python train.py --experts_per_token=2 --d_shared_expert=0 --activation="clamped_swiglu" --router_score="softmax" --normalize_top_k=true --balance_loss=0.00113 --balance_bias=true --init_std_router=0.00824 --lr_router=0.000488 --dataset="wikipedia_en"
Below are experts of layer 3 (counted from 0) of a mixture-of-experts language model. Rows are named router (the router's row for the expert) and show model dimensions 0-255. Each number is 128 + 24 x the weight over its row's rms, rounded and kept within 0 to 255.
After each expert's rows: a language model's description of what the expert responds to. This comes from a sample of Wikipedia text that the model never trained on.

# expert 9
router [111 110 154 132 152  92 151 164  86 112 155  77 138 112 142 122 167 116 122 160 143 106 136  86 106  93 107 120 135 109 137 122 100 204 128 163 126 149 119 152 160  79 131 152  96 138 155 133 141 110 127 115 145 174 120 138 177  82 133  81 108  94 112 122 174 124 120 114 131 147 144 138 118 141 147  98 110 140 128  95 114 130 148 155 129 164 135 126 130 119 140 115 125 127 100 134 130 112 133 129 113 117 121 135 137 114 130 149 137 128 106 127 149 148 130 134 138 147 100 153 117 130 126 124 125 163  81 150 124 139  97 113 110 164  81 143 120 113 105 109 130 121 110 160 128 111 124 150 104 148 122 116 166 128  99 150 149 209 155  97 142 139 116 119 101 156 120 132 127 124 134 113 135  88 131 167 163  92 115 163 154 166 166 155 122  99 122 128 154 133 169 116 146 109 135 125 101 131 108 118 128 123 147 136  91 141  78 108 127 127  97 116 114 131 111 153 165 103 150  38 120 127 143 146 131 147 102 151 132 124 182 125 159  78 161  73 118 119 109 109 135 113 152 166 159 130 143 118 154 101 151 166 159 109  78 151]
What it handles: Auxiliaries and early pieces. Auxiliaries and function words like has, had, as, or, not, also, plus early word pieces such as co-ac-hes, rac-ial.

# expert 13
router [116 151 146 100 123 131 108 129 133  97  57 113 119  93 123  90 163 147  92 149 144 131 121 181 137 113 110 111 116 144 155 113 132 161 141 105 120 158 139 159  95 139 152 150  87 146  94  68 174 161 159 132 126 126 112 129 128 120  98 111 104 149 132 160 158 108 126  96  97 164 156 142  91  78 152 120 121  97 107 111 114 117 104 122 156 132 141 103 159 136 164  54  80 123 162 145 121  90 111 113 100 146  99  98  92 123 147 119 124 151 108 141 133 113 143 118 133 139 154 135 148 108 149 107 104 113 130 107 121 146 136 137 135 120 109 147 145 127 171  84 164 142 133  95 170  87 121 129 157 131 138 125 103  98 108 152 136 174 109  96 132 149 148 115 139  96 146  92 147 148 128 140 175 154  88  86 119 148 104 137 137 128 134 161 105 131 158 131 121 123 102 108 113 124 132 100 142 119 103  85 145 135 134 128 117 193 130 132 131 133 149 110 133 121 118 151 116 123 131 107 140 101  98 123 127 167 146 136  52 145 109  85 128 124 133 125 147 102  94  92 130 147  97 112 178 105 148 132 124 151 132 133  98 125  89 127]
What it handles: In and name syllables. The preposition in or In, plus syllables inside names, such as ul in Sulu and Juliet, a capital K or S starting a name, and con.

# expert 5
router [129 146 142 192 185 142 154 124  78 151 167  99  96 119 132 138 132 142 149 138  89 119  76 151 134 129 115 124 117 131 100 126 148 148 108 153 147 125 126 143 120 172  99 132 128 115 118 137 149 150 149 135 138 160 110 104 102 183 158 147 145 149 157 164 140 134 118 129 114 128 160 138 160 132 160  92 136 121 154 103 135 145 110 133 140  88 133  93 102 155 163 134 121 122 145 105 133 141 107  88  83 156 133 133 120 133 155 161 148 148 114 115 158 139 165 144 133  94 126 116 119 140 107 109 133  93 151 116  79 123 144 145 134 156 123 125 140 178 140 132 123 145 145 114 170  99  65 127 170 140  95 156 115  79  80 124 122 125 129 126 138 103  86  96 116 165 121 112 157 127 145 121 134 103  78 121 139 170 140 156  87 120 130 116 163 137 136 117 149 103 131 113 185 126 110 112 127 166 169 116 130 120 116 134 118 129 102 114 163 142 112  98 113 155 117 143 139 132 159 103 146 116 121 172  93  95 115 127  83 124 116 167  97 176 119 195 141 109 125 130  94 125 126  85 126  96 138  96  95 165 101 107 127 132 116 115]
What it handles: Capitalized name openings. Capital letters and first syllables opening proper names and place names, often in table cells, such as H'ig'ashi, E'ston'ia, 'App'le.

# expert 24
router [136 128 127 135 118 124 170 119 144 120 140 110 122 133 134 124 127 157 154 136 124 137 144 122 133 142 140 101  57 130 120 110 141 117  77 128 118 147 150 116 131 120  81 128 136 120 147 155  71 113 115 107 123 166 159 154 124 146 133 100 125 100 147 131  79  95 156  78 126 170 150 129 177 153 106 129 119  94 108 166 134 166 103 162  82 133 119 104 125 106 111 130 133 101  99 114  89 144 124 136 128 105 109 122 114 147 112 111 112 145 138 206 169 111 130 118 127 144 109 140 140 111 176 102 142 114 125  82 116 109 101 142 150 114 120 124 108 111 192 137 155 105 141 143  81 133 186 102 107 109 112 131 114 116 122 105 129 121 137 135  92 158 150 135  87  79 108 156 140 112 122 127 114 143 131 126 138 138 132 114 116  88 142 145 121 155 160 144 163 133  89 181 138 157 109 165 120  79 132 122 137 114 147 134 117  88 119 151 132 113 132 127 150 145 123 143 133 146 141 125  96 116 194  99 163 115 109 139 112 157 127 160 109  99 132 116 106 177 141 149 103 128 133 135  54 117 117 106 149 120 100 185  96  93 123 119]
What it handles: Commas, quotes, parentheses. Commas after clauses or dates, opening quotes and parentheses, and word-final pieces like -y, -re, -le before punctuation.

# expert 11
router [105 135  95 171 130  92  89 143 116 120 136 138  89 137 136 143 157 157 145 131 127 138 172 145 141 127 131  92 169 136 158 125  87 128 138  99 114  97 134 118 112 166 139 143 124 116 114 121 137 130 153 145 153 141 128 151 125 138 136 107  90 105 115 144 121 129 156 112 111  87 158 172 147 162 102  95 125 170  73 123 150 145 133 123  94  93 145 104  95 134 121 147 115 139 126 138 109  72 107 100 144 186  90 109 129 111 156 139 128 115 118 110 113 111 143 174 132 161 154  97 115 135  80  97 121 144  97 126 162 108 106 153 101 157 145 112 101 144 110 156  94 103 136  99 102 150  89 101 115 163 159  83 199 113 137 123 170 170 110 152 100 134 103  96 130 115 119 121 114 135 179 119 118 122  91 136 141 119 125 153  73 109 149 123 140  94 141 121 161 111 131 143 146 135 138 154 100 115 179 167 116 119  95 128 110 126 109 186 120 106 126 136 121 126 108 188  98 156 121 135 122 142 113 123 107 151 133 132 165 147 158  97 137 162  92 166 111 140 117 105 138 113 145  95 112 127 115 114  96  99 127 112 151 153 131 116]
What it handles: Name starts and superlatives. First syllables of names and words after a space, like Sh, Sp, Pr, Ben, plus -est endings and words such as one, both, any.

# expert 4
router [131 130 100 136 153 150  84 143 104 131  86 113 102  92 126 119 140 113 110 124 118 121 120 143 138 143 115  94 117 173 158 144 131 129 111 154 192  82 118 135 123 124 126 126 107 149 108 114 141 118 168 120 137 124 147 162 144 115 128 170 130 139 110 140 117  63 101 161 116 128 139 108 118 127 170 126 122 106  94 103 130 127 121 130 137 112 125 121 114  97 140 101 143 121 112 157 142  87 194 126 150 141 147 110 123 107 124 167 129 136 108 168 150 101 108 135  66 150 155  98 147 114 121 123 118 211 104 124 134 121 104 121 139 128 119 168 126 103 133 188 108 127 136 140  97 147  98 134 116  62 105 129 120 176 175 100 175 144 155 139 173 146 120 104 145 140 112  87 132  97 106 128  95 146 125  94 102 128 179 116 154 104 120 127 129 144 136  94 161 157  76 170 114 131 120 138 106  93 125 123 147 149 102 144 143 149 150 144 171  77 106  86 124 132 140 124  88 142 128 130  87 102 143 119 118 145 178 130 110 117 105  91 163 112 101 127 159 114 141 113 153 108 136 140 128 133 152 134 116 136 133 135 134 165 116 113]
What it handles: Articles and determiners. Articles the, a, an and The, plus number words two, one, other, usually after of, in or is and before a noun phrase.

# expert 18
router [126 153  98 139 155 118 108 172 120 124 147 166  93 105 148  79 116 172 131 125 106 118  66 137 134 113 148 157 153 119 105 122 112 135 108 111 116 158 136  88 116  93 173 123 114 104 109 146 133  90 162 143  75 164 117  98 106 100 138 178 101 129 140 132 120 104 138  86  85 108 163 106 147 107 103  88  93 114 128 104 141 121 140 114 196 152 140 136 120 173 177 134 135 104  93 105 132 117 120 135 133  80 108 119  92 160 118 171 137 151 123 123 128  83 122 138 128 134 106 107 144 132 148  88  92 121 109 132  87 143 121 155 127 137 133 161 157 165 167 119 136 123 161 108 113 120 135 147 123 122 150 128 133 151 129 130 118 154 142  99 141 136 128 134 106 171 120 115 134 113 165 139 133 163 153 143 112  76 124 113 149 156 127 140 105 166 121 140 118 142 101 174 132 104 131 156 125 146 126 146 127 107 125 174 133 147 105  79 111 127 136 138 115 127 129  78 158 116 141 102 164 146 155 100  87 108 135 134 152  84  93 149 106 114 131 148  90 121 144 133 125 167 157 117  99 111 198 108 128 151 137 161 154 133 129 131]
What it handles: L, D and mid-word pieces. Capital L, D, Al, Le, Re starting names, and inner consonant pieces like dep-r-ivation, comp-l-iance, ob-l-igatory.

# expert 21
router [130 143  84 152 131 182 118 112 151  90 136 110 137 144 156 122 144 117 135 134 117 120 130 146 156 143 163 156  67 121 155 153 184 123 130 120 139 139 135 127 158 126 110 118  89 163 162 116 164 122  84 121 100  96 166 125  90 135 126 138  90 138 157 154 117 118 134 101 167 119 139 129 129 153 115 119 157 142 182 127 132 163 105 129 168 104 102 116  83  88 145 148 106 147 130 149 157 100 111 105 100  91 158 129 155 159 122 123 100 107 136 134  91  94 119 133 118 137 108 138 168 121 118 138 100 145 116 132 141 140 111 144 135 116 113 140  86 114 125 101 111  99 119 114 148 155  95 168 163 114 108 169 157 115 102  94  80 138 136 149 137 105 116 115 143 133 113 129 145 138  97  95  92  80 122 195 136  87 126 146 132 132 113 161 111 198 141 154 177 122 118 153 106 146 130 127  57 181 106 146 133 144 117 121 102 114 157 146 143 142  91 110  93 132 124 150 128 148 130 148 101 121 117 130 132 142 117 154 102 158 156 136 151 116 128  99 155 126 149 133 103 115 138 114 126 168 121  93 137 109 107  71 115 126 148 147]
What it handles: Plural and middle s-pieces. Pieces with s or is, plural -s endings and possessive 's, mid-word pieces like cerev-is-iae, telev-is-ions, plus his, its, her.

# expert 31
router [109 158 124 123 145 108 153 121 144 135 125 182 135 119 135 142  92 129 151 172 134 131 136 163 116 142 156 117 107 136 124 108  86 104 139 127 134 127 137 128 106 131 115 122  81 110 131 133 143 189 128 172 129 128 106 153 133 153  82 129 170 107 125 129 102 138 114 119 122 122 115 192 124 117 102 115 103 119 166 139  66 141 121 101 136 137 153 131 142  82  96 140 124 146 136 104 119 126  92 118 133 118 125 166 130 149 111 150 111  97 119 124 106 122 147  67  87  95 109  99 167 111 106 105 184 142 176 113 135 107  87 139 152 104 148  96 102 155 136 141 109 141 172 109 137  92 134 142 119 113 122  93  76 110 139 105 126 154 105 120  98 155 105 110 132 118 194 114 104 131 153 122 144 131 107  84 146 105 101 152 156 118 133 110 148  92 127 102 114 112 126 130 173 112 144 148 151 126 123 121 134 126 129 138 146 108 104 128  93 135 101 110 139 149 127 148 145 134 163 133 141 168  97  86 151  95 127 188 165 110 114 118 123 160 108  89 141 172 112 156  87  95 137 132 179 131 121 155 116 118 148 127 132 148  60 121]
What it handles: Place and proper names. Place and name words such as St, John, United and North, endings like ation and ick, plus the symbols —; + and −.

# expert 15
router [126 144 151 106 119 152 138 140 149  85 119 152 178 112 144 141 139 176 118 150 192 117 111 130 128 151 119 139 167 155  97  98  95 121 155 117 144  99 155 142 167  92 119 109 130 150 157 192 101 106 141 102 105 151 145  90 123 103  96  97 148 126 190 119  87 124 166 122 176 135 106  98 106 158 154 141 123 166  86 131 131 106 108 100 132 101 102 157 125 118 149 169 132 121 148 147 182 137 130 148 187 141 147 128 115 129  89 122 134 123 140 115 102 145 133 104 122 134  88 130 122 148 142 131 150 128 184 139  87 146 138  98 127 143  86 109 139  97 128 124 108 153 125 101 149 147 179 128 101 126  93 129 145 102 127 146 139 109 144 123 138 130 123 120 144 146 153 106 113 117 117 108 113 150 125 145 128 152 150 130  94 136 101 144 152 119 114 168  82 131 170  65 138 154 108  90 174 118  96 123 150 107 120 106 152 119 131  88 115 121 103 108 111  80 147 157 109 132 102 165 134 145 156 107 135 129 122 131  87 124 133 146 139 110 122 150 145 116 150 173  91 142  98 132 142 114 139 137 153 139 106 103 118 173 108 135]
What it handles: Past-tense endings. Word-final suffixes, mainly -ed and -ited, -ized, -ered, completing verbs like embarked, charted, limited, scheduled.

# expert 28
router [135 127 157 139  90 121 128 125 110 110 125 129 184 104 126 125  89 157  90 134 150 103 121 122 156 134 125 119 128  87 121 133 144  96 103 145 133 160  99 145 110 122 153 102 119 114 137 119  88 106 141 125 178 134 135 123 113 137 155 103 110 138 146 129 112 176 149 146 158 142 126 124  70  78 107  93 102 160 163 127 143 120 136 130  94 113 132 100 141 130 138 115  97 150  70 168 121 111 107 122  93 132 136 116 110 123 165 176 144 149 114 134  93 165 122  98 127  93 129 126 118 129 117 116 175  97 140 104 143 135 117 161 139 123 138 154 152 112 132 123 116 178 115 140 152 152  85 118  88 151  89 113  82 142 157 138 148 136 109 134 108 146 129 147  84 126 128 145 120 103 122 125 138 136  84 121 140 182 102 126 154  87 125 101 149 144 123 146 133 144 149 127 142 117 129 132 118 147 157 120 145 121 138 147 137 163  81 168 141 132 170 107 125 109 120  68  70 137 121 116 137 149 118 122 114 119 143 107 113 131 193 159 168 127  63 108 145 158 135 123 117  80 151 185 168 117 127 138 135  89 160 177  99 129 147 139]
What it handles: Headings, months, word endings. The == marks starting section headings, month names in dates like May and July, and word endings such as ay in Doubleday and ot.

# expert 26
router [147 137  79 121 111 115 113 139 116  88 147 141 161  99 151 139 143 113 132 137  98 144 139 163 116 110 150 127 135 132 114 132 125 139 122 121 166 107 157  88 138 134 118 163 113 115 146 113 125  77 135 166 104 142 140 104 102  89 126 119  78 154 140 144 114 161  85  67 148 139 121 185 146 117  94 115 137 148 121  89 114  83 152 128 186 129 144 128 118 174 149 103 142 133 103 125 153  86 118 158 142 125  94  90 129 174 159 100 145 174 130 131  83 163 149 133 107 132 161 145 123 151 144 100 130 107 100 165 141 108 169 137 126 123 140 130 132 154 145 102 129 140 125 112 114  94 134 114 152 162 150 156 132 105 175 120 138 140 149 125 134 111  90 114  85 113 114 123 119 197 124  86 132  94 141 124 134 145 111 125  95 140 186 136 154 109 136 125  99 135 104 133 131 106 160 153 115 117 122  99  92 143 141 147 147 160  99 156 138 106 150  78  87 169 109 130 141 143 144 110  99 124 104  87 148 115 117 121 139 138 125 122  65 114 139 166 136 126 115 103 102 140 118 125 121 152 184 155 144 147 125 119 154 168 138 129]
What it handles: Mid-word consonant pieces. Consonant pieces inside or starting words, often in foreign names, such as Pash't'un, Prit'ch'ard, millim'et'ers, S'pec'ies.

# expert 1
router [138 106 125 136 106 194 108 210  96 157 102 164 125 120 127 113 110 113 140 164 149 160 127  78 122 123 136 123 107  50 145 170 164 149 120  90 107 121 137  92 142 141  86 103 128 120 106 122 142 127 122 129 148 124 149 118 145 135 144 141 133 152 158 103 159 112 151 140  98 179 121 155 125 109 147 101 141 142 132 135 146 101 105 141  93  79 125 144 129 112 154 170 129 114 162 166 127 142 134 126 134 125 155 115 124 107  99  94 126 101 125 104 127 128 126 190 187 122 147 115 158 132  97 114 160  87 131 152 136 138 131 147 144 132 109 122 167 144 118  90 128  72 157 147 143 146 156 100 158 130 140  95 162 142 129 115 129 118 125 151 107 137 111 125 124 150 101 102 112  98  99 174  72 115  94 173 142 119 113 145 107 137 110 125 143  91 127  98 125 128 160 146  88 111 106 152 142 134 163 143 166 154 145 128 122 108 113 117  97 161 150 148 130  85 126 126 139 138 109 117 107 169 112  65 126 136 167 124 124 128  96 126 149 151 129 110 102 110 163 115 130 110 152 126 121 134 126 164 153 110 166  93 143 131 130 116]
What it handles: Mid-word pieces, possessives. Word pieces inside names and words such as Fus-il-iers, Sm-il-ovic, Profess-or, plus possessives his and her, and words like film, American.

# expert 10
router [124 146 108 155 193 106  98 158 125 103 143 140 103 103 119  78 155 118 165 124 140 136 132 126 111 127 103 138 141 124  96 115 142 148 120 151 145 130 115 124  96 167 141 102 126 119 146  81 154  92 114  99 142 149 124 126 103 117 103  84 151 126 112 200 162 142 101 118  99 153 126 139 150 128 140  90 119 120 128  79 144 145 149  69 122 135 117 145 162 150 153  99  96 150 135 130 156 117  78 147 125 116 113 145 159 144 122 113 141 136 134 114 128  82 126 106 159 152 156 127 101 121  87 118 112  95 144 123 130 135 122 137 160 143 109 166 155 142 113  96 144 170 131 104 105 149  72 156 151 150 122  72 165 102 129 163 187 126 131  92 136 166 134 134 182 125 126 119 120 166 143  67 102 158 133 134  96 152 146 126 131 131 129 127 146  81 100  96  88 138 135 152 156 140 107 104 114 145 113 143 113 129 126 152 155 141 129 127 159 108  70 142 167 132 106 105 149 131 105  91 135 162 130 137 136 142 156 149 124 157 108 114 120 134  94 149 137  87 108 114 149 144 123 116  82 105 114 116 106 113  94 133  98 110 158 122]
What it handles: Word-initial stems. First syllable pieces that begin a word, such as mar in marsh and marble, se, Re, Ar and pro, often after a hyphen or pipe.

# expert 22
router [138 104 130 135 128 115 106 113 108 155 164 102 123 155 113 135 103 117 121 125 108 133 148 121 125  93 145 118 113 133 118 100 148 129 130 107 156 101 155 148  87 118 157 134 100 130 138 171  92 100 138 103 151 162 127 105 126 136  98 151 123 151  89  79 110 135 118  93 121  80 143  98 104 158 109 120  99 153 118 152 124 140  70 152 148 115 141 173 161  97 137 129 157 123 120 133 128 137 111 124  84 126  98 120  85  94 124 118 115 133 113 141 125 118 149 139 137 138 135 122 104 179 104 124 146 105  81 123 134 114 132 155  98 128 118 115  93 148 161 109 125  92 120 163  66 145 107 127 142 144 154 150 134  92 113 113 111 159 162 179 134 126 148 114 140 125 193 148  58 127 129 152 151 151 162 124 160 123 113 100 107 113 132 144 115 176 133  92 144 142 154 144 146 114  76 122 131 125 151 160 118  97 122 119  89  96 122 139 127 121 126 118 159 132 132 125  60 129 157 141  95 172 109 159 146 117 156  98  52 133 118 113 126 139 120  83 118 131 120  84 130 144 111  77 138 119  91 139 111 111 142 139 107 154 172 132]
What it handles: W and pronoun pieces. Pronouns he, she and it, be, w and W pieces, and odd syllables inside foreign names, such as unn in Bunny and yn in Gwynedd.

# expert 20
router [112 129 153 122 122 130 129 140 169 148 116 165 143 177  63 156 126 117 137 189 151 102 114 107 127 138 131 119 105 116 136 117  76  92 110 123 157 111 132 117 105  98 113 142 134 118 148 186  86 131 127 138  84 111 144 149 132 139 173 125 106  80 101 114 111 111 144 102 147  87 109  84 143 118 114 163 147 135 129 166 144 120 163  86 149 110 121 132 143  87 103 136 132 146 109 141 118 173 104  98  91 136  97 131 160 117 163 127 132  98 120 123 100 138 140 127  92  88 126 134 115 109 134 132 141 182 131 146 155 132 126  85 153  90 120 154 124 119 145 114 152 115 143 114 102 148 143 104 132 128 133 136 121 138 128 116 132 137 166 179 141 121 147 128 106 164 131 148 158 147 121 154 121 162 146 114 145 198 145 118 138 171  98 117 127 173 104 158 143 119  93  98 157 129 112 125 141 192 140  96  87 113 114 109 135 139 137 131 115 122 108 162 129 163 169 105  89 123 111 119 139 136 109 130 128 130 135 168  95 121 125 122  89 109 110 124  79 149 126 139 116  75 135 101 150  97 142  80 149 136 114 144 102 146 106 173]
What it handles: Verbs and quote marks. Verbs such as is, are, has, can, closing quotation marks, and mid-word pieces such as el in lik'el'ihood.

# expert 3
router [119 104 155 119 137 109 132 138 130 155  79 106 116 117 146 102 112 151 108 159 121 158 144 152 164  81 110 108 117 161  94 182 138 148 100  96 104  63 124 154 141 136 121 124 134  96 140 125 170 134 147 117 140 112 110 102 150 145 142 154 145 188  90 132  85 109 167 144 157 131 134 128 186 112 141 111 125 101  95 121 151 132  98 113 138 111 139 148 112 158 132 121 114 123 116 114 150 124 148  93  92 122 129 126 104 146 117 146 162 151 113 136 145 130 123 121 180  59 102 145 103 126 108 131 169 166 130 133  98  98 128 129 101 141 114 122 155 114 113 130 130 126 129 100 131 148 139 112  89 101 150 139 173 146 122 101 134 102 125 121 141 187  93 146 136 138 148  97 130 118 175 140 175 138 108 115 125 177 107 122 129 120  91 126 144 120 138 123  73 125 132 100 128 130 117 136 114 170 107 127 145 131 141 124 133 143 141 163 148  99 130 129  90 125 110 163  94 125 122 105 140 144  96 152 118  95 134 135 158 118 162 125  99 151 113 132  97 124 100 154 101 149 166  59 139 131 135 160  77 138  79 146 176 177 133 107]
What it handles: Capital initials of names. Single capital letters opening proper nouns or words, often after parentheses or dashes, such as F(rom), G(hosts), K(rishna), R(öber).

# expert 16
router [149 141 107  81 149 155 112 115 144 125 153 169 142 107 123 103 128 126  96 166 145 124 162 114 120 142 124 125 141  82  87 155 169 139 117 154  99 112 136  95  97 118  94  69 124 111 108 112 111 154 102 131 132 137  96 120 135 128 121 166 153 133 145 117 126 143 116 167 188 121 123 152 142 110 125 110 149 108 134 168 120  74 161 108 142 178  97 135 105 145 144 120 154 111 110 110  80 124 135 117 106 115 148 122 162 152 174  94 134  69 109  97  94 121 159 110 125 114  97 125 177 115 117 129 113 130 144 115 120 147 160 146 171 120 100 159 127 131 121 131  97 121  97 131 125 114 131 121 125 139 147 143 112 136 102 119 126  89  79 150 128 159 144 127 127 132 126 106 137 123  93 138 121 132 146 126  84 155 150 127 164 128 158 170 135 120  90 163 134 143 112 106 124 137 125  83 113 104 110 127 100 140 146 151  82 130  88 136 204 114 173 156 110 155 140 127 123 112 106 143 116 122 113 118 156 126 128 155 139 166 135 165 113 129  95 111  65 119 154 140 161 168 124 129 129  88 149 128 135 161 110  70  88 135 141  98]
What it handles: Relatives and parentheses. Relative and demonstrative words that, which, who and this, opening parentheses, Mc-name pieces, and stray bytes in coordinates and infobox labels such as Born.